config.yaml
experts_per_token: 4
vocab_size: 8192
norm: "rmsnorm"
tie_embeddings: false
batch_tokens: 65536
train_tokens: 762400000
dataset: "wikipedia_en"
Below are experts of layer 3 (counted from 0) of a mixture-of-experts language model. Rows are named router (the router's row for the expert), up (a neuron's input weights, with its number), down (a neuron's output weights, with its number) and show model dimensions 0-159. Each number is 128 + 24 x the weight over its row's rms, rounded and kept within 0 to 255. Numbers have three digits each.
After each expert's rows: a language model's description of what the expert responds to. This comes from a sample of Wikipedia text that the model never trained on.

# expert 14
router:107127116137112159118113167113115116111140109165132153149114101121130147124086121122172098143095144075134152091087108119155125131093112109088109109137152164167125113130126100116103070151132114113141108120127130148144133160163114086092159116141060126118160169134145141131158132112131103147143153131130127132137151136138100167141124086156127140139091110157121133184166123112127141147186124131106153161114159164109138130150190128105132143132145121122138114128114118112067113135138070
up1:163135135144118104105160098148126119116148137124123147107147133153126193195164161106163141158127134080144140122135125147171113155133096094137135146172141115143132154160146126119142103153091124115150149128137126144105123170139130119172142101059092106122141156104149121160136163080154177132123127084133161154140139139141082122140136117155118130120111109138121132136130160168078149166137165129155145144114127126105130137112098144153166122146104160142145103108123175106139106139094157
down1:114122150117143141150122121105110146145097165171139110144170141084135129169101135123172120121108133113150102135129140136107100113111110178111149096106152160129137125133196122116101172149157109130123133131128100129125105074114100107120106159124122104147127144154137141106100137197099099099113151118163145176135101161128153129139095073128143104125151121141119104177137091080121129133151125075103122098123150139172140126133133115118145111160139087137180090123113112128137096133158136
Description: Clause punctuation. Punctuation that separates list items or opens asides, such as opening parentheses, semicolons, colons, dashes and slashes in credits and lists.

# expert 53
router:114154117111102194101111151127129132100132107113159113133073068154195141123134129142157110093137128110133115117124075111120132135139122138167110138127136176146168136142103126091122119124158129104152122136134126115081146175120139090123131091124115158096135074155141115140147121098133106144135150147163103150118133142104100127140136123104109172142139102132098156125131114145173133159147111139075110144102150140147167159100135146120172118129128165169127127095119107149072123108143159
up0:149156148157172160101124097160127093165115145137104167139177137104118136132132127115128113132103124143155122107121147101127122168100093143091110135090160088103150187125115114130133128148117138096144129124104113130149156143155142084116164159101182104171135130177104142094172170123156128128115122098100076127125120113115118144103173091106124146110106137063130153144150122137112172095134133150163123132119116125110107116114134140092138118118157136132121129181162114153142101110142114
down0:149136155088100119144113144107120174131143139173131146150142073114121130137130114173137126138096138143116112127128086133104108097161151134130150139126146147113130110130145135093129132099167134118090127111126175160111100141162118146136119147124101110135162101126148112131190095094127171145182110136193094146114154154080124153142100115118096126149115088148119095124119142157143128112073133104112121115163101133120124138124148143183093107110155131085136143150137120135151128105062108
Description: Auxiliaries and copulas. Forms of be and have, became, articles and to after a subject in biographical narrative, such as was, is, had, became.

# expert 29
router:130153094139130144119128132099125103096137129112096140174110132116121158102075143149125133114120146101163098134121135140123115125108119096098077113109109168121129121131116114099139116144147149122162128116141150142142149153152134129133142148125083120112204095137139139162117159116135132154135168141148134162171172132139142171156145147161122139164099092101049122153136106167140132140175143146130125194145166156123179148140151106133124124106111135186161127139109117126111114105133144
up1:155108126128142102114118165170120120127130162127090134082151072129129105097175147103162175128160155139129123144118105139109089120069116098128101128124116125123116145161133090134111133144140133153132111122093100149133148107152135129111144164158119140098151136107154126116121172090104152136174106148156098116064154148128117136173126144154154093067121163163121093160116134180121171100135098134159134140138116153111097143139135153120128115121156119154130095146093118109119145126112108
down1:111133077138126143149129133111164137141150130114154167134138092115122110104117123136103135103137156140120123156135156108143134126136143127122129131154112133125150101126127136104114123157092103135119129134114128117091182100077164079123055097109091150142132153155075181187132118088110125142163113116140115125149117142152118096108166093147081145120191147136124138093129107126112147131115118164140122087093146120110105082150082102132156139081118112115127139150154100117153111094119101
Description: Line breaks in tables. Line breaks ending table rows, list items and headings, especially before a pipe, dash or section marker, plus table separator rows.

# expert 20
router:113097104136142121143118138101116112084142141116172167123094132145165145099131143124137143160123141083143116097109116162128095086083129138077152097118120110153131152125151139137154084119089131115108118147114116131156154134147172096133122113108101099093140153109146143098107117117162080146181120153141114116117148116129107116140123116136144122174147090102081139176133164204099134152138096114112116164152172126101171114140126126118147153117132142165164143110119118149124155102106110
up0:153110104158119152160124098124105144149128103106132136146118163136186134130079162137135112113147112146136076128150114137110120121136128156125146118128096152108090107118145124091118108130104145147098168182142138157161128110111098103159175128128100135110095184127152130143104137119130139172161158135176123100074138069159139107140092080084119160148158134124145098127125135132126168157151160156113106155119094120136139112128113101104111130110104158091125106110124089154116101116113126
down0:187181126117092177156135140158096087142131123168112097146095119138091147162092119137149131125135134159118146155141161119175105111095115119123123107099165127137107105110119152090148125114102116151137131106118144120104105140121110168096133105122135153147115122171122135177103122121121100136136100051137123147139108128099133125108084091121111102138148119158121162077101127125145157139129115139111147106112112155174100100109156138129099163126106099110083144082135124108110157136158133
Description: Word piece after initial. The second piece of a word right after a lone first letter such as v, f, t, g, e.g. v-end-or, s-omet-ime, U-pl-oad.

# expert 39
router:093159127110134149106144145162147128098151121138181113161108078137192107140139127138142123094131136120143138103124122110136122144133118127160147139123128149148129124150087103112109113129146135118169103118076133121091123145133166082147135133123114118072156108127172096129139119075165087146129162171148155152169149124075108100140148136105180150177120132126108131138141137130123088129185090149105135128104140154128130112112120152123139115160115138161115143117090089133095139078134125
up0:099117129105047084096118141122155150133121124158104095138079115140151101125185130116134108118156139109138141114145184141128106120166128086100097171150151136122117178125123079146101127139135179093113138117111155120133153096143170089077139152149113117148139132156103150083139116141128130151106138167099116124108131131093187130151127192123120110156116122168105112124145099137127121141127130115130077098124139111145155125129129157125137110141108118163108153118129131165132126124140125
down0:144108113130107124128168141104088161143111111177117140081180135127133140143129109120110118124156091138117139108137135136122097137121120147134162129075147088114116130118153136094121143110135141108144156093129159128097135134120110157087101113138111122201109143124118123098154124108099165112081106179099113106146151143152085108111103138158120157110095131084092139119149135115138109105088118136136132132080159118159137168149105162127132124163135164105132155103144180115109123088131072
Description: Auxiliary verbs after subjects. Forms of be and have after a subject noun or pronoun, such as was, is, were, been, had, including word-starting pieces.

# expert 43
router:131167117145137147146116131131140087104180127111096128139103079149137136102147152156130098095117117094179110096097101147153117146075127096140138113113130171136132124120136114133128115125135133125111107160137121121138109165127107094124130158139102115116140106135131096121147157079108105144135144158171126151187132104139138108136173112126147193202109122158110135128122129114114138209134116139114115187140139147114106158145094137156126153095125119138136148140146123144106140102179144
up1:150121067128144096124133100114150087124197116165129133152144144125138121134109093099115086036117100114144148112111108097122117154136138151160137118145122155176127144098113125140156095110119119138096129139092121121132139081106148097141089107154118111118117141095134139077125132142144099139154170129109134115157099149128118137113085103134125103157117126113132096142166117119137114138150136123099102168101163131126135159135127140146143136179131141105182114101157167130180126144132111
down1:111141116090142150127152183146153108109153106147103091082128136120156110111149069080144058113149121185147120134119119134114148125138117128134181120087141146161130124159086117117108121126128141127122129115123139144113200151133123085116121132129117090117155118100105128149114148126117115153110155153125120090105122129115106096131157152169152122154137118063168146136146126078119133142109129137143113152130140157162133144077109131172124133137118121130148145116137158098122109192139118
Description: Table cell separators. Pipe separators and blank spaces between cells in wiki tables of sports statistics and results, including dash and zero cells.

# expert 54
router:139096111173113119142149162106146139093095141133098116133105129114128140125131155128147087122098118109154141115100110118161126150085124089149082152072108140133164162113116087151168127116155136145134152156109128166123126110169141065098130153134092100120165140155156140092125127122120109163133171134138137122150126090142149133119121108143152143117115118143091168131136111186143134138167124109073153138108156134128154116108126156163155126091143174133173135138126102076118120088127133
up0:098127131168095100141118135162107115118110139175148098127092137083102133142135132101150106127119138108177127092109093135111138108111136078109151166105144170107128106132139106156130143136121143162139117162174142156120132100171150111142163150088086097125123128064146120121109150123121175099134136148121110162091110095161151106095149140136160108176146154135097124118131126155094165117150134132154116128129157114150135128123105136123112131148098085117137105131179097167106111131110079
down0:101128160106139166080138145137159166128134151138123128138087113088155171138131133171109118175113086160126158142102134134162138141123109079101105123162146157139149144110129152120118149118122096148123108127148093163133123135066091155177146127144168178148142157130121155128133138090065112139191130143161130146114114125116134119142134146112113126087094100124134125115108125130120154107124121159115134133153107113123121104112160130089164113127159176144116094115092118097134153151121088
Description: Plural and noun suffixes. Word-final suffixes, mostly plurals and noun endings like -ities, -ers, -ments, -ics, completing words such as charities, builders, Aesthetics.

# expert 24
router:112118135153148147145084173124119109140117109131152129133111134140155119117113129148109130130156148122106081096079122158162111113097123131102129150125137110119162107131105136114119071140156168130163121126079094084096139115139115063137123132140109148115136167130127148082144142120170116147123143138168151143112134103153133162136127142094134126168079111139071141145104121141127088122153088120119121189105099110099146105136136103136127116097066134162163153151102126100110144092158119
up1:115110116158109134122111111121111121073136084137131132148153096062122111122142151149133113106125128127115119140072101168182100114159144086155145132116157115111154162169132136139146122118130112165099121135155155125134151107129094130162102154117127184122131160102135124106159133160144124115133153160126104112089110157103162139097119155136100087152118140167135135101104146158136135131146098110104120157132136110132171080173152142160147122098157166086094111156124135134162107080135127
down1:116107119094118147128120115148135107091143136175144094124154121125076168137148164143152155122076113129124135143132084109171133188113121107144164119146150113124122123144147093152157104104106127090128188117126181125098129118144161104133110103134136151128115133158114148138091121127133138165101142138107144123115102106094146149118151163138175115113119112099167135145110123146126154109167087095143160162125170126142147082145111145132136142160073110115133126178105101108137088153135159
Description: Middle pieces after capitals. Inner word pieces after short opening consonants in names and words, like G-ugg-enheim, F-ult-on, Sp-urn, plus pronouns he and she.

# expert 7
router:109182115139138116133126141078127115128109097127100118153086135109107122121118130163140116159121156109155125142132125141165130143103140108131115072127124116113148163130103112112122111134142155124143138188109136126146109144149117117144143171123111138097144116182126126114141147126156111137190148133141154191152132118133158117127111136106119138111061060157104118136154125129103180112169102140109133143143175184139117157108108173166170107141105145139120138115178142127089140139122109
up1:119128109102148157151081121153163122110153125130137151131112135088122087160147121184181079146131171136060145112130149152140099126109148145105087102094101140120140172154136127105155085144112170108149111133100151140171143135123116118146120159170118147138120122149109127104135138111129125144126116168143103171135105122075087086121110123104127124152126129113132145124145091128136176115108104144123111134139178160149124127139095126162126107067172120119106120142138135136101113133167133
down1:110127119132111146123149132131135107147135091112106080092132114140116097095136145130142117145086132164110152157153129112151142105062142106123147174132164181123129133121143156134150157111106122141188153075082089124111154106113125120156145170139162148130123135160134166135128123129161116130109127147174169105102111168105082163112144180094156104147105092152127131121134132135120127143127156146120157160100140162131149125119126129099119153149127156185123111086140113144101125094097122
Description: Agent and kinship nouns. Person and role nouns and suffixes such as family, father, mother, member, band, President, plus endings ist, ator, ary.

# expert 22
router:095149142134104106119080163140165071116118110145140112148120112114136112115075150153131131166134164107131141089114109201120142116072077124124123125117119174114137160120102156093098082138139161168143144132092103161109127137155140109098131173132112144080141159114135149118120135106135127149160133125179175141138120126087143132133090139161115131177109120137123139124115124135125143130124111124110082180130178126115141165105131106132112126113141119161139132095096127108114131101108128
up0:113168109101104097098121143122159107120147131143117154123126111129134111111103107141157124089132136086136087098134128107144110129102155140198197100133110135139150168113134108148079100106096102169123146130160146117118131131126117139114114116133105082095147108108155113127084098145143147188099096150118121144139142081108125108107101134145124137107138103098135158105147135095156132114124140107078109102070155107118118098131128138136162117120120083189146154154098157132129134133137141
down0:126160142121172110153109133067137150149119117120113135156129163101094147110106097101063146103131097125147090129155137123133117104111091144145122107121135121121155114078120127147168154124124076149187105142125134108117148112148136150109137130166113158107145108116108108110136110118098101143111099185117124122161098136135124149108129134121120135095080135139153134136131055093159121103115138154120114133118125130075096117137190127127141122099126117101146166117141194136109143157101127
Description: M and P fragments. Pieces right after an initial M, P or m inside names and words, as in M-og-adishu, M-old-ova, trom-b-one, Magn-ap-op.

# expert 0
router:118141106113142109109121184118164109060157138115121118181120106140109131136087152141166125132088180117151139132109116202128105105110091160126112115096080114126143165102064120122125108111171167159127118172126112127134133125130147068139112163105132129093122127125101138160141129099167138161151126122160161139137137126131144159119135149117117124126115136124107139173111110131126175181133110110117133165147156121129140126101128141157153128089128159131120158137117158133113146109139099
up0:164125123140145075149077144122096141095133150119118129135101111156131130141154179150103117141126136116118134097139115099160119148151095130129135122125124127150109117063097143114088108113125105151111160140115148149121132138099118135122131111093152171112107099141136161157199131143155186147105083147180125108112144099087105133138149094106136093132082149158127170140120153116148166157137123093165127130109136137136103139142162129151117150119130115186161137112139128082112136161129157
down0:090128146153111117120082124100095101170125175122109065150112089144106114107097210121118110133129188120134123081123128106107102116141109159121138127131167122127149121132169117088126109123144103155119142125156116110151082168119089102150143126113141137125153119118118125146116091114120151117094099104113139189102130119151140136184144158137141173145118131095096163151142124101122119118097157093150161131122108148115074125128141140129136137126135143168131126120157148140118160148113105
Description: Word piece after m/a. Second word pieces after a short opening such as m, M or gr, plus articles a and an: m-ath, m-ile, M-ut, a new.

# expert 6
router:109142088180101139123106128110109120126143134122133103131067097117123146108109163155125116106100176074122154096092145120144131112096076142111158127159131095140170154139123129160140106134113121144134081136129156136122121134133152079143196144115090100143174113164095100116127140097118130135141145134122116160151138111080136112149128145156123119152132125108079113150113098139170101176153096125121105141110130142136133123136136115117153101098111149126164150142120167147058141125141136
up1:105109111123176101133105127102144118101119164091111121106139119109121097136122123143139153159167129128139127076072104118146133159139134151113141118140161106156115116103145178142104129085138130144166093165116109169180171138122123112093158153146127139137114131143171126106103106124184138125108102108127134155126101183172117176160088140104097122110143128141099129141117131118151123133126109110117125177118169152119091121160147159127114151123107113138166147125072108116121180117108123
down1:135136147091104159124122074128121102204146145148125148149163102143138145120181127150103096111113170127115087120119123154127128114150140127122107129135153151111157100133158130140116139187096095177127106134122119136126141088123127109181114125138161130103123113112139119073108163124141159176124188099104124082105119126134143097119142144103118148146114137152115076132143141122129109125117162169097128096141129113125119132126110119145118104103125136082150114081184097148141106092114121
Description: Table cell separators. Pipe separators between cells in tables of numbers and rosters, list-item dashes, heading equals signs, and sentence-initial He, She, It.

# expert 45
router:076076119168119115120103129150112151129163131143122112134124123169160123082099141145147138148127135052135096099131123142123106102076098113071143142135112127158133151122109148136145101136152165149114144138134155127138118158128149117142143134164102155088138133128145100091132099111120095137144108140145138100165128108082129132181102129144124175178101097120107175165129160156142158144155142111122100144125137119147150100124107121107149130120095117169133120123075138134164174118113128
up42:093112114127125133102136096115094120109158126123078170137137168118143154096118137165111111115145126107095100114097133149127140141120083140149175130137159126135114132114076124103129129181118184126092122156075110149155162156109133125111108121127138105139106101145117148073182126149115106107135154085140126143104086111108110130140159117145141124175080117160094138156124127131091110149099121121112100081110095151142146131140141116152200140127124138104120100073124135131123126120121124
down42:148167134142132100118139110133164117108137137137162126126119127139110136101106175153104105116171116102151128180103148131125104125154078116183137135084096155160114077091119143109149104152136143106136163132120153109155166069106132144072165107158127083177144121145162115121126145098121152121107129124128105122096118125162103107129148088133149070100150132098154119107154105122119096139112111104142161103134123137123138145119163128172134124117148121100118118159103121128148144169174146
Description: Consonant pieces inside words. Single consonants or clusters like c, v, ch, st starting a new piece mid-word, as in Cons-c-iousness, impro-v-ements, wheel-ch-air.

# expert 44
router:114109090161103126137089152131142102133102109147121104127121136093157120132116187113136102128097119076177119132107113138161085156117102077183094142132121126142139122098131118151144126143144142142096118139144158122125116130131125100099159134136106134087201116161149139106110137122149121146120163129123167127152134161125137137180144112179098182130136141140128162163119133165156119138136123142070108172109145142076122150111145165131146161100156129127133150141091154111117138116119144
up0:135139092148179116123126098106107129127145134138128106111123091153152118141156143125149088090143119161148088105109145142141093141133131132148121124126074115161126103166162112111108151109092121160111100122105155134100100108142086061139118074145102105093108123141104097092141134134134093134161091194151163098154115127108128160165136125118134151114093157119126115133111142117099152134159109161118130132148158139120130156096107126118157076134150108151087154132176141122093119117122101
down0:132131127112118110127142140110100122113103140119166124131148151092105118090136143119169134129106089151163120100159129107071116107109175125126093118140142094111158155101176093118111118121160131131122104142131158104175106077123157153154144117109108106130106134102105120124162143115133144146108097177114136143154112160131179148154109117127127121144123112156136137133130150135172114135172128135171098143120077122153136171163164105134187176130122112165116137105119126121171105126109069
Description: S and consonant endings. Plural -s and word-final consonant pieces like s, k, w, z, ers, especially in Slavic and German names such as Luhansk, Geroldswil.

# expert 51
router:102166104169115112142124114134108138116155178115132090135115117148142125125091140158142138108099179129151161110114133159120108083123069112127121100120100125182128163128130098127126124113143191113155111126124131124146113149160134153147110100150082139095139129141115089163168106130114113134126128151168120131143130094117143090120144102083154134218138109157130138163121102126113149148137090127062147131103148155115143124141092135103141129147140150140131149141151156154090136122142108
up1:126112152157107149154119123136118162108074169112078132161124127126190164100133166114139136094078135163111121137149144130115119135160110092158120126116113153147150114119110125098123133120113136163102136159108155120178111132150141148127115107098141139127144123124100179110151161138139139130157121121136140105158164148117117113177085083111152132104127111119095140168164132130109107140136138088177123103108098141116094145094117175123132155128107135078095160098154113120134115158144179
down1:115124153119152177159111178143110145092141146110091126122116128149084132155152152137168110141093161137121120142145099125149160100128113122099128119136141142118118107159152160105182132122114129162139121096137150097121120094107164124144162112079135104151108112166134165116144162117131102155141101153130148138173096161127104104161152139114101093125141081138102130142161131131110162144111107105140178150108124143159131107115088100136166144159107126080136095162143116128165121118079170
Description: Al, an, on suffixes. Word-final or mid-word pieces al, an, on, in, n after a stem, as in matern-al, Leban-on, Macedon-ian, ev-al-uated.

# expert 25
router:097173073183138116146151129120109118127129126124121096152102110171150099092116172166116136140093149125137093089123114120149150144120127101148126106154086134116118164103103117122153101101144098136113129140099118153140094154147135147113155125163071146112195134137146069149154106123126120138178125110142119160125099105141167113134154112146171106133101107155113151125127166157104107121121069126095156157127159135137143144141125130121166139143090136126129130173139172124114106126126135
up1:164105121134156107143163130193151104140109147120134102162139102160130100123156114115133112125133151121120130087135182150180150128119085111162121106138099114102104150137101109076149129133108136125142131103171106164146151151100170096078123137145145154100097155197140097100152120115146116139178105108154125132167154078119132124151146109128100097119147128121100138110130114158121129128140127105176125135126163122159125098149081116132111127128141112091095144137097141121108105166136120
down1:127119136160123148140164141100110138148115118171141099132104153102102123111135133118094123158135116145142119154116111126151190149134116130127164060138139100132109115120142149109155155125116131117164142143122134122139154129144123139156158109111078125143101147119120105125114122121125120123120092082144120102152152154114105150105084149090130128081147183162124141095163152176131170123206164140129109146151119117116184122090080137081106135139106117136145145105121121107155139181113156
Description: Name-final er/el/y. Final pieces like er, el, ley, ler, y in surnames, places and other words, e.g. Dhe-er-aj, decel-er-ating, Almat-y, Shet-el-ig.

# expert 18
router:131138122141136142130043145135140128136096125168106100142137101149124190112080146173137116092109166115154136124134115133144144161133072089115108102140138169154094137133081112157114072124151154109141093144075154118116113149118135116125140139109134100088152104120111113117155131126177101127140124128135118154158126140147123106093160141134144125149120125142099174154152130123163097134145122089084139154158103145122142143144145126127169171125164117138148139103127154144172143128159119
up1:138072094122107123114150162116160154114137123114116120152117159131165120122087104119099153100132165132113139150101104133095114094145119133106145103159119158117096134092151118160086099135168100111143132127123127124138130118117101170085162130103105087132114129135135119116167142109164084182099141143142136142143107111144095125142162113140157108138059186104115137177151132120147116151145148151112126117163160129128103117138125119082145155113125126131150160127078090136133169134131182
down1:116135119118120113145103098129133116148139152158132142094085177125153115094154131101143105149086143085133141131085150142104152144133129128111125125153108108127143141130155126125143103118089104134096150168109135103170129078110129078104166153140165129090173136112115096151113118117084166128179137138106115131118136123132150131160146145124114108085077125143159122076131156166149147171107118104166137079111138111103108171150122141153151173133173162101114128105114121139164132124128112
Description: Hyphens in foreign names. Hyphens inside romanized Korean and other compound names (Keun-Won, Hurst-Euless), Japanese/Korean byte pieces, and short foreign particles like de, Le, un.

# expert 19
router:116171062166136125152091135144130117120110115121151092120100116130124114122122181125160120116115127133119127146117076140162158115117139140145141089107114098111152173116088100124138068135158135132189139117107093110162108111166119120112158133120094139120129088139170125126144125102140103117116185120150121186162175124167129148096143126159150132148092086107096124148117125125137089124131129101121145162130143139131124143160124106129158149132105138130162164158080129128138093101146140
up1:126125101117133117117122106179119151058105118091105147138127157103100149146157081114139137126147157165152127134159099126117150145093113101207136089148107127117151123126135154101096149148123123125153140148124146114122157105151165126116146125126137146147158098108161139126165158155156141148136180150136120090135147104209123125119161149148115108160105141150090128096164164092152118139160143142128117112138141156122118150115155124146143127091107125137107134113163129177119114114111087
down1:150143137158104110129118178124139126111115156170159174120068081121094126115166127126142154151146139106181155131097148120083115112156108176086113151136075140105132133129118147134146092125142179119113125103138137110132163107119118151153166143163161117146132099154146143120072098111113119106114097116103130112140110072150134080119102092144103141129165148101125116126127162132118091136138175149131131142137145121135140120144126158136102138103140142085119150124128119173149170117159133
Description: Word-final e endings. Closing pieces ending in e, such as ine, re, ie, ide, ase, ending a word before a comma, e.g. dopam-ine, Tu-are-g, Ro-e.

# expert 36
router:130118134184102137101123142140115136126175133133153142146088112130126142120110158155169112092069186078140164123084110120143142132108125145098147122135129145143141122103144079101136078145171129113140091138116135160147122152161110117118180114121129142113156176173129132116138145097121106153136149137144106142166134103122117150155122094141136159161123133113118122172145109113174117190152123103088153155143124154104117135143169130120122114137160142179120110124136136133090129128146080
up1:120146161143127118127120119132108160144131107134117137088100105142162084141128143119162125127079154160107117126087101134149111140124165129101100143078177134115145145131090146131080126120134112083121145114115097138082171171123128138136081122134112162122137157099141132066116116092100172160126169084129090157192119113120126129122112109142123112161147134130161137139134111173168125172139133167123095099128130135120137134104114128169106102133141125124167097152121132122176110142146137
down1:118165142153117121088162135113137103137093148113125115148158126145113099136118115121127142131127090147138096151120113129116133091121147134121159144115125110185153110103148091109093110146121114113097124119110092133167152119083081146094155120129076164135106145111124124177072104133113173073146128123078121136161139156130142143140133110138130151066105132137136131128093121160091122137131100123118126128067188128137077150141115109124165126100121107195130109137111148147120111120129132
Description: Colons and spaced dashes. Colons after field labels or titles (Artist:, Stadium:, Event #9:), and spaced dashes, slashes and pipes separating values in lists and tables.

# expert 16
router:152134092166119103132116126106140135160106129116157125138091134132104153129127117179145139124122164083161144124072177150167136104116113134102145065083124132122123166120105145114092072137171136142189123148156121139157131154201145098160122166146115080107147140192145104134128129125120110109113148149112141138120169104117108153124138113126129131157084108135095143128156144160117113136152114121145119123122155154130168099110138122126157119118091140120140123145108083124145148132120139
up1:128168098119151169160125151125096137142173166165116147141128123133107144135155166188099121116137116066135118091065187114110130106139107123131100147104145139124123111154108121137116116155130131138113121121136101135149124126134102115108124125122159128125159111123121180143139154106122113142123167124046119116072111136121129115134138103117163127160110108105088130160099111160139088138157157102122116118121132152186118135115174097104162104160121112130115135119164132126081116122135154
down1:110125147112095081100150173112145124130084137110149106117125125143135115102109132147112167097170080121148130113127108124165158094142177090121113094179172106123146136133115100135106122122127165140105122117159137111149115125149101140127125098123171130129140138119128119160112120116107159191105137117112126192109103093146166132113092155111119113157108108103134154143127138088115095124106097109101168154108125100122130140119178137127165074136115133086178106132104150150111118132114096
Description: Latinate word suffixes. Mid-word and final pieces of Latinate words like Rever-end, Ind-ividual, Prot-ection, and whole words such as general, Congress, contract.

# expert 61
router:144113126139089127113138153142142134144142135157119111131057148174167132108132150156138088111148132105088118121127119184146139081074094132141104079129110142129111103122110088115145100130146108098154103120155122114145149154106147131138120130177118075106181157120105135105131139114103140140159170139146143141141172135129159124103149133166091135152109102134112128102132143155119124129136107133108103159116173170126119157138139151122122118133170150141118194133105133116111182117173130
up1:117133163105127180106135132153102120175117139086091109119125118129127132136142138154142121124108169126144148125097126143131139135129157133132153129139129168124125120125103137119116127132144139132152105124107122110136090093107171087119142111101120171087150098146153143111111157128109164099137117124125147194151158129162146115181173097125157099170116158160119120145120130117120098140157063165151142078130130127163076107113142138074116146134135082148102173138127152124075145124111162
down1:181137109122102164160146139160142087105165122077078120143133123145119152143152172138119100071134129140134137173135132120153135141151160125133090101112138094148152149150150155109136141133152146150134120174113104133055136125133125101120109112106155111137121075140141113132125139121150165110147112125122153152093124095097186119118137129115135103117146124151147122080130131178061126148122120133120109148148127178150158150113153158109102121119147110158126152176148147114134159107126129
Description: Prepositions before nouns. Prepositions opening a noun phrase, such as in, from, at, with, on, by, upon, into, mainly before the or his.

# expert 42
router:141118132184156134136099121144149119154092141151133122160108118136144181101055159116144118116102185136156156087118129140159166145110109099108103126151143138158134133116123097156155106104170130108114088164092135107118153132118125117117159143146129108108184125155117149130147144092118127131153123154125168164162145124119126127103123145150135177141146157126099146148168149139117103117156120110123121161173112166117148113146127144122155165100143123144126117147097132136126153129183063
up1:197129142157098153114137137100140111133124134165127140141106135158122142121145139114089127177158106094142113095124166163144129158111125108099131130112123142175091125113116108154098132158115115082112109144138122081098150136143110096086124124152140158176083102122142134101134150091144120119097178150163129122096118126155148089107124174158136120100165133143130172114131138127104131130150152100126155107148109119157137132127205152180123128102130121150079140134143131134135147126162150
down1:094140121132128103168100117161135161160118124080125210155134101124169109125144094184146127129115120118136119141138082131094144121141128083103153137132144100080123191111170181130115120150202167120138114158150154147102099131150142124154136142119090142120151129153137114139146115144174146142140106115094132145149110127152122130114133128065143126123116100089074122135130134130153144090135100143127138142094117107132137137142095113131145157138121131114145150134094086123121132148137132
Description: Unspaced hyphens and dashes. Hyphens, en dashes and slashes joined to words or numbers, as in Lot-et-Garonne, 0–2, 1997/98, non-utilitarian, and digits within them.

# expert 47
router:129148154141075174128112166105139125106136131154143078127072115150163203120115153144136127142126132114163059123132123148143134108131121104149117153092130184087152158144112110120105126136151126131125126152131142140103120149139137139146140131142097134121122145194163160112137127105118093117191172123107127147142155104116101139167121115142143133140095133140048107132125114122166125154159122128089124128111126114089120141120130135156112121094119141098131099090122120136102136118142085
up0:106111120146084129097167120112134100072134139138157134135151117095124168120118164088157074120084100133164119060129135137149124129154093140110147110108165109125123134126150128089136130142153093116132105142128150125152122116162116149111148093113153167130128140131155106139128142147072131130143094108089113117113121113114116091151169100123118141139114143104089110114112147088066130128092098134123116156102118170148135090111102166152124161196122132143116138126128160138140151159143107
down0:171101178136145146082144128091130108131122108156179111129167170100119123127115142112138125155140155143167083098136134161144180137090113141129148141149096081118128125118153148137143085137160110143145152130127103163155126109142156127127112166164106117111104156118113157111080096150141120094118116107108174144112145132132147138098180147114133128096128133113130087119138133144074138154144132129134127089157122126165138107153087152143098134103152091117140117101142166149116128179164150
Description: Reporting and usage verbs. Verbs and verb endings in running prose such as noted, posited, used, found, known, including, announced, often followed by that.

# expert 58
router:140136133119101122111133126123151111102138140120100123142065115093186129078106167086133104150134160101138130138138087148141149158125126103133095127114104140102128145117109159141120108150151127107110127131127082113091129145113128121095111125171130072132162165177136130089134102112139103142124160120102133146172151067116129158155142111154115107170104140162110123134135126182136099134135083102100137155149170167105136119154142110113133104114135153163127142173142135148127163128162088
up1:130140141084118111161140117140105148153147105131144144147143145128150114097084168100156125130122104080153115102174113130095159116090111122136126123120103156102127127119128116120084102154128170174079177127066134168093162147135138099121130119110148130135173164125154130161158101085138167156116125140137137130162109126160150071125104110151174121138108122106108142141093140165108158110128106125127103096181139145126132131106115121075129104098137111140136105144148117126110118082132132
down1:114120122169143125148086136143161130141129174104154124109114114133130134143095158123115162136117108146100121120094144100116101147120091144140134102118077136105146109123149113117136143089129137158170152156112137112143135085168079138143132188141130131158125129157175163139123106107121174104170131140106122129106149103159125103145125191122068127132122135114141208125114110105121136084107081126133117134145161149134154098092101109128109147147085155122113130137136146141074122148118124
Description: Prepositions and particles. Prepositions and verb particles after verbs, like on, in, over, out, under, plus word pieces after over or out, e.g. Over-w-atch, out-sk-irts.

# expert 9
router:105114114110113124144119133100152119141143143116095137110131115128120182107082172135149115111060115106158120142103120131148107145111123092132075116086168149132135105147125114127113132129175137121118135130106121135125071136168127111131153159194098114090156123167137120104147140120138092154125169134162130157144134117140135104110129082131116122118080100113130135113186152135166146179155123139109121157072155130143171101116106125114135176108098162125136149120102122119118118114162106
up1:137115138131144136140084135135125136132118124130090129144132109145127137118131145138147074073147116130161125093096122115137144118111099140080114138179134149123136156113118135125134101182152154140146104210111106119116144146158169111104120123150132146125121133145123133117120118139100154102112133139172162087094138145114110131113130144179101077084109139161173126103133113136136178108167148142128127095114146089118159126138134121132121089107089174160137174116094136076098104132116093
down1:099156119126118118122132144093131170141125131133114107073163162161123137137113132138132120128129138160146093116119082113115157122112141081139140145169134155175103108116138130113139107106123094166128123116155122128130121146151089164130110132144116094130082155118145126115144133182125138097107140125153136145109150131112103140156148103137115124140116105060135156096119159071154168143087114103145124181110129178127155092160081133103143116107092155102149129124172174142084153113117114
Description: Closing brackets, country names. Closing parentheses and brackets ending acronyms or measurements, plus country and place-name endings like States, India, Germany in lists.

# expert 26
router:120158136121101170132104121127127140142110108101153080138083118184217189102127158125140120113132160096154094145139128150142115113148109138156132183089132140111120147123120126113150102140151132127155099111110125110125143143141146108118123135140096130145125115205131144109114149103139103103153181110139120124114135109108119156159128117158148138135105117142070136149144130130141146163144105131111091128125132122131099198139133141117172139101106188134121098100130111139133138127116084
up1:161105104158165128111116119108118136130187117135132109187081096109092157150130126122129146162116163114155135177124150128153107084155127158089157137120120090155119133142156104138133113155154172158133141128142167143108110111122090125140069100110141149129146127120159126153130165134180140133106146104112118133094165143130126108133127162176101108134151102067166117144115124155111129116130136109064110102074121138120110125113099100129164139112110135113149133125143167122133108111103114
down1:188158131157124111144091133114129084143092141116128116109152163115162145118143086148145130150153126118105140123121127153118142130129102125089138128163118157100116119115108131092161150105091104078134154101129127102141138143145122101148138145107110127124090107167169154121150082125112138057101104165118140107138105139139101136106155148163197152158076120119151128155129128155159102145084103157087133133138136131122110148193128140096135133121127101129117127109116079165131144139107142
Description: Verb inflections. Verb endings and past participles in narrative prose, such as -ing, -ed, -ated, used, played, released, often after was or to.